Experts of a small language model: 8 picks a token.
Below are experts of layer 13 (counted from 0) of a mixture-of-experts language model. Rows are named router (the router's row for the expert), gate (a neuron's input weights, with its number), up (a neuron's input weights, with its number) and show model dimensions 0-255. Each number is 500 + 40 x the weight over its row's rms, rounded and kept within 0 to 999. Numbers have three digits each.
Before each expert's rows: "mostly gets" lists some tokens that are sent to it at least half of the time; "gets" lists some tokens that make up at least twice as much of what it gets as of all text. This comes from a sample of Wikipedia text that the model never trained on. Tokens count by the router's weight.

# expert 48
mostly gets: "See", " William", " Edward", " James", " Richard", "Roy"
gets: "-", "|", " a", "===", "See", "=="
router:515527486594511441490535481463544504555514508559487495492452496574470517552511467428536465581464477492526504447475498497502474502482455596496514456514504553448433502510489490529479462446474431480503431528441496474508453530485469493542589412522499483549514493469527566535522559503460518491517531520510548527468465485528550464474473490478518596399502489514492516529473476523493508474443547502536526506457488504520414506426452507406523537543439572509525451514572401518528499470559490396480528516460543468531508479584531494489481508472464436485514547421480441441515502546506550553468493545527505490490487483475501502530538513524513544470551548408524513530549602543457431480491528513530499555535459535498567536450406546516507525499512481489496498450458481580440452439503449
gate0:551491470503450528519524468560513558542559516502517535482535576459389534494508507490435510541482506477451535512489431473517471502472511570478508508510442510429487489537483496486532475551508552497465511521474454513526531492441522527481522606523559544518494490461545555467524541512470484492532461564518504510470488503426463487494478427526524505478534428507515483471470436454499590577545455492496505477518489507480509518565552515468436534465511548523527525470540449513416421387518470483480449526406513461475548567466480460522547518479477454497506587555519429529554497543478446505526497451465545499501528543506438399546392531558530537483480499473507466493441535533528463460518484547574569453512566474500427540514492441472547457535545467503501448512503536583483475438435499
up0:534491474618474566538532505508478548509520520477543501523499640540369506528468470462428502532464474508445531509517465455504445495446461515535502535514525513506455432518508456550460493515549603488474498467506477462494465521488489500482472516462524494519465495515551562476524481538449458495467493515529510520488492501447500547533516446547455490525566432500465454478483493462476539589520525502475486581530493465468485534509518487496463558514472557515561506449569500566385468460469483552489477551486508480466537501514417479535532491517485460495422507533448380518552490567508489523441537513484509463475520551465479457490417537563507591498504532410504510460462429529482440463536485485566596413478510507499467473488511510530482521487534478551500424560495529492517503437474550

# expert 88
mostly gets: " an", " his", " her", " their", " its", " An"
gets: " a", " the", " his", " an", "s", " their"
router:465582477566527479461435473559471543523459530443445452509422430590471514578512496450517479506509448525485462484491508497561493476544516506541472435492457515487449476492444535530533497410459529531520509510447488501463490471444483518479537447492484448558497501491471593479464566460519498555505471445535528514474460460494499411407518469533489485469531487505568526536450416462491485473473490541487556525439469468591462540463508526511552507550539504500474430519496506564503475495552519474592498548464533510488487506506555481480484536505458482549558476538471469543504514506485539579468495525462519462447477465405427485548563522515511523530475475449560540531561609549474448426449468556594512512512496555507549530434487562463500527480492433460522443478486537549455509500492473
gate0:491539572481536479465410420553482458461419519508519472507430564550514459460461522498498527575538503501504509453462495455547490534459469535523477451487505502484492521525515508450482496442417488540517503565443549491471505493555539402570528485464535440516497433494381502547528512528446534574467440529499482501456502526445491483542543514518503422474487519497536466545540474517463491476488477544533509483485596497494518466516487486531557476499508474516503438476503467506488466553506502534453391491463542456406486435517487547526503516492473528577521489496483494501447533549574493565471440519444488580498473474447496494569476468455538554461547499459496499456514566549481498515434453560585533477525485559528490576429583517417504413503547484476493535507556530461441480476489502
up0:513441542518475554499559515499575513481476548465485502522470493523543500483458513468540498500512504547494533505475483475549541503449495473464455497449501530441477501440462405468469505540531531496434432491488496503357534499490458518521513487500519493448521544487515472463480515449541560526521527543485478561474518524512517532544549564433481467474454483454406553498527518441521481528523462470479491456455478532497522515424553470506512516505503560464499480493537502475526499509504517423513448511582518401427494465527493493554459417481478479478487504531477547521571579504497392578522557472501564431527560530443439516436457478499525523521457484493506569462500574451472531520497508558516474461496451395585481538586609480485463460517572459499509442525459484485523568503531430

# expert 47
mostly gets: "–19", " January", " until", " 31,", " (19", " February"
gets: " in", "|", " In", "-", "In", "–19"
router:482519468599441522456465432448443545516607474589472514425490493602525508491480477480555477522498490503533452465455540570534450483546484514497508479464462499471511530458549531452466485503466494484565570487458432474479478570529424492511546437469526501530468515537500562501540546516467434589539441519460536493563540475517566409481428508428494486498530479511519482457484463488496503520459512471520531493476450513511453475410471473527516565553466564545498473538539492497532518502529510424492556461499462534495499488551535576437508465496457540458510507493508500458547490557508602473512503467426444463453520445478536559484553483536510471534505501439519487478540514527532451462478441563589526594458443528473505539441467578440497468501485427473505475484486504518466483487457503
gate0:492473455518444610452471481509535514519505438563519491578577547551523413515551486504493417504561485459508498482543565462513520507516494477466547441476512515554530482516522521458568430523533476550560496491521486447508495540554464567479531470408466461466488525536487507568526481474500474543548462471441486464546476527477619418487477466448524522495477586514527441452547390457540535474566483471454516520533432596495456523494464478563406512527544514506487500534471504520535510498524469464558499438496407559495511514510509581500473525471393564538499408496484510475533443487490507536501503530486493481522494494440509562504566595506465484512513514454509463501486522473450481516449477484531528483484494558501504495531472514442509514524545430471472531545449487546482455475465476
up0:498450487555542473534459482466426534501469415532484484472548500502450507428530526479486453459504602454489554455444558471539509525470539492461467519397484519449509459379536476476589512497520488525531507547514575455455550518505519523441496519467482472524460532440476436525472488482471532497494541508439436511555524415471530446471502505529493485531551539517549500472512452378470533500488457515486485506461489458501521493456591502512430513639495473484516511573492480529542528448594425525488464481499539557488542459484550521529532522495454464443589463433462489516494490533461501510510518535554432472523467484483448615478524479491520509447467496489524490491546455513495487495429490511486523456538508529488481520604433551476468488519478500493503481479486534433417491490480495

# expert 93
mostly gets: " ==", " ===", "\n", "\".", ").", " ===="
gets: "\n", ".", "==", " ==", "===", " ="
router:546519472567502487445490429474544534454585481563437498486500462536501470515507466453526479498498525487589559456464531536544516553512457565464488491462543501421546523491432437527474492479522496465495514551499438459488524494468493600499504499476500508551507548482428487487600500472424512528533500487484546475494514531471497498429518438469465576462529478490532557533511471487477548497498533504589529513485474537561463447467447529488532487520494495575521485515561481505526507485488498461444455515498549490413576528520537512501491547472454488533491532463511477497509456497558504532485559521416503459467535480462530505462494504493564456515525511515603487483529513526512429389561536565569538524399509502485564567496495570492352555429486506450557563478537477525502530537487532
gate0:515492481516469496471414488445546489514550443466474510473453508494456479501476468513478480559468480474486519515491508521471551514477517611471514451457452548443494441474443501491467490518483570550670527500544473546494480502547515502485418481515498538582516486468450457521487533419472486493448527582416543501565503421506486428471550511491480566412464596509503557519456436441528481440499563559507478547483478523507503472481540519516481508501482549509458477529418512487479524500461577519528518456537521539485510543503419501521550467517516460450474436506491473411441526471445532514461484509464530468498465521470551491499512562516551562495459512434540466529487473519462442440515406453522463510544510451485569439476472450544561502519493451478508556522483502521432536470549510
up0:482479517457512530564411520499564523557527535526475518560403482573479444566489471474498495490557508505553612536464489518488495488524534558509445501446496515550505513499477566512474475506527460405486511482467549484491500539554464534455477471496385482502471460488494517542424494499407512506469529513496515605593501584466467537442491529490503537505545426470480543443464506548551436441499558552505543512531445486497529509477590553517533474529460473563527535518465476526424443512468478507542414476491473532624430528516545481506536480519481508464553496540462528439489533478409493444515533489464528478524463469570496541506460536538450503490499504479441496461508467526496497484451553528571516408547480535446491531460474543473491571489475472480488538509457466501501492515463520

# expert 27
mostly gets: " Richard", " Robert", " Steve", " Mike", " Jean", " David"
gets: "-", ",", ":", "|", " by", " and"
router:547485374610528513458445494477498482518519516485496502458491496544535519561492475478573529560460510541542424477466495600526445569495475555500523490555481490488460530499472429514446451445496429505508570515503504448469529535451412469561607501470486482487509502484477572524553573497448460560484526493476546463491529505480516469483473462462498512484547416507559540510538498559456524531505468472566506500507461512502409491504518521457522567526403560529432460511548471522531528482537505397428499521478521545437522505508482446512477547461491449509506545468451468533560525506525576514511493486483491525509467566468467478467512525530503463502493544435476571492556524524509518440470435558577536542470511504434537537448418584436489530511531516465505549505488518504506474471541499
gate1:479481511538448453480491445521512463492519528554490477498523461487480522603560488520521464481476500467498502521480518464596499493477496511475520521495451453557536505477462539611437519459510526499472513524469514524523470541465476450553526549515503512546478461452520537557454494477593549547596444488525527441524520516487552538488487530505529547507540397529475562547508537486525515533473444449473496415463490488529475407520528498516465530586459515564492502551593507524498494462501477476471542511502518522465536538582515480556522593509494508416461445447509430494494493553533438586573460526560428572564472545492439514490434487529509524501500526493523542517519492510490558468623494525460472511511499454464495412484544548494464531452550513479587487430535536510495506429458482
up1:486514513512472472459514478489524455488486486527505488516539453499489508611550535534540510483471457487497472503533481504607526528454493563508512519534464499491492525427485539540485502498510478491474493512481469540478478530413519390640540519521533510533490463510566532548437480454588589527597495473525516497512491494494512512461474523473605509512560419530491537488501546497479502543489476473461490450521457541539483432537548477493451529558480493520414449502565475511447498428505505457467562513465504463465541545539521512543495559541513501436467464481501428483504502520571464571615502542551466487572458504482460515478401521541505464500506523520495508460518509464501557483576510512496416512537457468493429390452539519538476463499569496471515485443505505514541478404458529

# expert 91
mostly gets: " has", " largest", " first", " best", " market", " have"
gets: " the", " first", " has", " was", " had", " have"
router:511513464532523512490502497539509533468485529527454441475502484624482472485451461458485459542479441488551530448487473541525495564554436511554526492490432576464540534545516462545481422420489455506521496506446486448504508533456466519554557503546529508533505460525441500536500564503483534529513508454497477497483501508457456473443496459545460491468547421513507509513504438534540588543420457464576474523429406472599471448446504513497431517464520476539476467532548465498488499483515491458490454506472529472474526495512477443449470483464452504551530574441482480478522490467468521482452406497475479448457565429442469538504544508450478534494502487437545540477552541639468520533477521614521495502478484483460530504474446627448504541510488465472528472443540529492473459474523503
gate0:533496490488534498600441553464452501486555563414443484468533519451488532534496569471541474468471515464479455441521478507499551571520558505570487447408462497461542531529503473465444460450502461432507493534552561477499502460552555481547434474546486431449519583517527504490488525536459551497510548491487479476498514549532535549428547502516481519508462517458514540523493511501496428555561511511435495499481533466443471559443482458485445514479555526541459511517480531472466410494471458527457544455449578476484510571572491510430525475445504475502478552514634487434528495449539478475473554576476537491539534494486545462473546557495441605466560487503539543454578528581479501465473503534421491487495456466551440500509487521468514500481457459494510506518495501513543510521466438
up0:452480573487460451460504384527555526569468538479453438464453539488561500534474519494503543545513533471509499552485453498537503433521472488489514492464488551523402515563451459513539509463473524424483543512541438490524560500514522513437464540524508497550535486420491509522476530457526534456467497541475473455523480485466499435507554524487498481485468493502473456489446453524545540462619514565482467462475434468414520590511489514510529498457522485556547488426524514513488492467521538485594524544466553559505479459518539443539548474476531499500501474506458486424541517526451384521460506429482490542511515558541434525485529527495405520512481439418496515491468499443467477482472573529519457503496471508500519602527443539449548470487535497496381479468433521539480507556497547

# expert 5
mostly gets: " until", " January", " December", " October", " April", " February"
gets: " in", " In", " of", " from", "In", " on"
router:481524556568497506512456530481505502474579475517510539426456503520482499545490509437614538537511479480567496511438533532518461535489445467501491475486460470469502522499491495451447503487448533525572488490417509497513516543483498516593521451498493524528535449530538533476555512490469462561499440491465472526455487531483518393461505461468471555508593484521468489487478541519475525538518480503486474523419488533575472513450458533522573480495467541506517488533565459539558486480520480470479530469495564503452532451591506465476434496472454522526521513452454486498590509500548603429454469532370427472465505449385516532498571468497583518509516527401509499527518453470472494388489450554578488476474532477522512480490422519500462483500471529451551476500559502508537481547507500
gate0:523395548498595481485486471530518466568482509535578594462478505500478508448473476517481504547550515504525449509476526514567600418445496446472516577507523462448530525516468519441482519456528395473507515550516538540501554542492498496515450495522494474520530503453533481498478469475519521449511521447512521483445488518460502510521522460501471501553470540464516562481504542463540536471495514501519470526505522500521504595557591482483497456499450415434570581503594449576574493457565512518507437537508531498479564501511581506460527496482547493490509409511460483477534511502541458431498505449459514546508519537506412443498450452491506567558507532567437472490494484445498495464531533450560535455476508440490523462531546512521485418521515412463477488478530426479500539502591507
up0:512505472544610438485484490483501410466469484493545581489514520460483558480464510533511523492615428528600493547444547529571571528469511497441521556436550553467503527454547551429572555448500520486537483555507485503510565527527523440495499484479492455570499489460521492514536585558474617498493518467486448480501488492514499468481518498508500503610496541457504448464575577494576504510445490447536450508517476494505485554530532497483529443512489495430462496592527473539532562485450464543453428482521541500493546495540521503467411529495503484516611465512485508537488499555534511513587526457526521555528518490497433471525470536549513546516530542537511445459544487462520495514484475500482575471528456458472519484550481519512494428485503489516467449433513539463509508491568521

# expert 86
mostly gets: " Chris", " Tony", " Alex", " actress", " Mike", " Jon"
gets: " |", ":", " by", " as", ";", " with"
router:511539462609518511481481507502517490499566530508520497440476494551492504554512465473531568498489506495532461441473427578588461459578472578471516505512452478480482515506501454504416454444419444486501527547516502521485456550473431502513590465479517546505507509485482542515528479516497498504519557491515536433500537469518521474448486451505502572503599430554562531501508425564399513495508518450515507431534461539476450479482507544499478502474474550517462451558644440549553561478524477475461514499483565495508543513453548479510527571465504484523551501439517518556596503459507525566532483486446491587528450529453466483474547508468579499551487486469540546538556537529528483478521496496557493476449442479398549527464438564502469515502505463483539518500480543529494491463506521
gate0:412445423502483500513410485529532502521469504492461502516461436475431475514578527486507550553507493522523479459508588482500423527557563478430496503543614496498506494464467568495490523552502507442517529482468558540434477503535457491456518459487529387510513499521479504500499416526551476512514463491510464489477491497554416520535546522527537467538526495477571503515400526509502467505495536506452449568495493487532489498552553468476429513469515516480510487498534479460503525587551401448503476439438510463480474540483511434510576460490495556526472467504451443524486520443544466533450446486591436534519479529492510491513447531495458542437492501532462502507505498496530490589460511500543462595453611540478508560497552479488406523511489505509492559518402481524534440495505472
up0:450437439511547503556557466530532482487525491513452525488450504500447528476494469510559557461494550537509505538476419520462529462470557510482440538575523482601532495499460534486438492508469482498540509469528532517486541546488472460408518468489449487526489530455488570514559447497476513464550500573568522538437487546489523549502462531525437504499532477527548471498359488593504468510536464511522502471543501616506473547492488534504511486447544508483524469475489448527510503461522474481509426505466481433513521550550508392549519514555468482512552485480429467485529480494497508496438509534528464535579481456538399539416470494503483497469515520535513574563447491449510495520506545467474519518439587483544486520502536476518421556532450475510463526565503584439456464498509606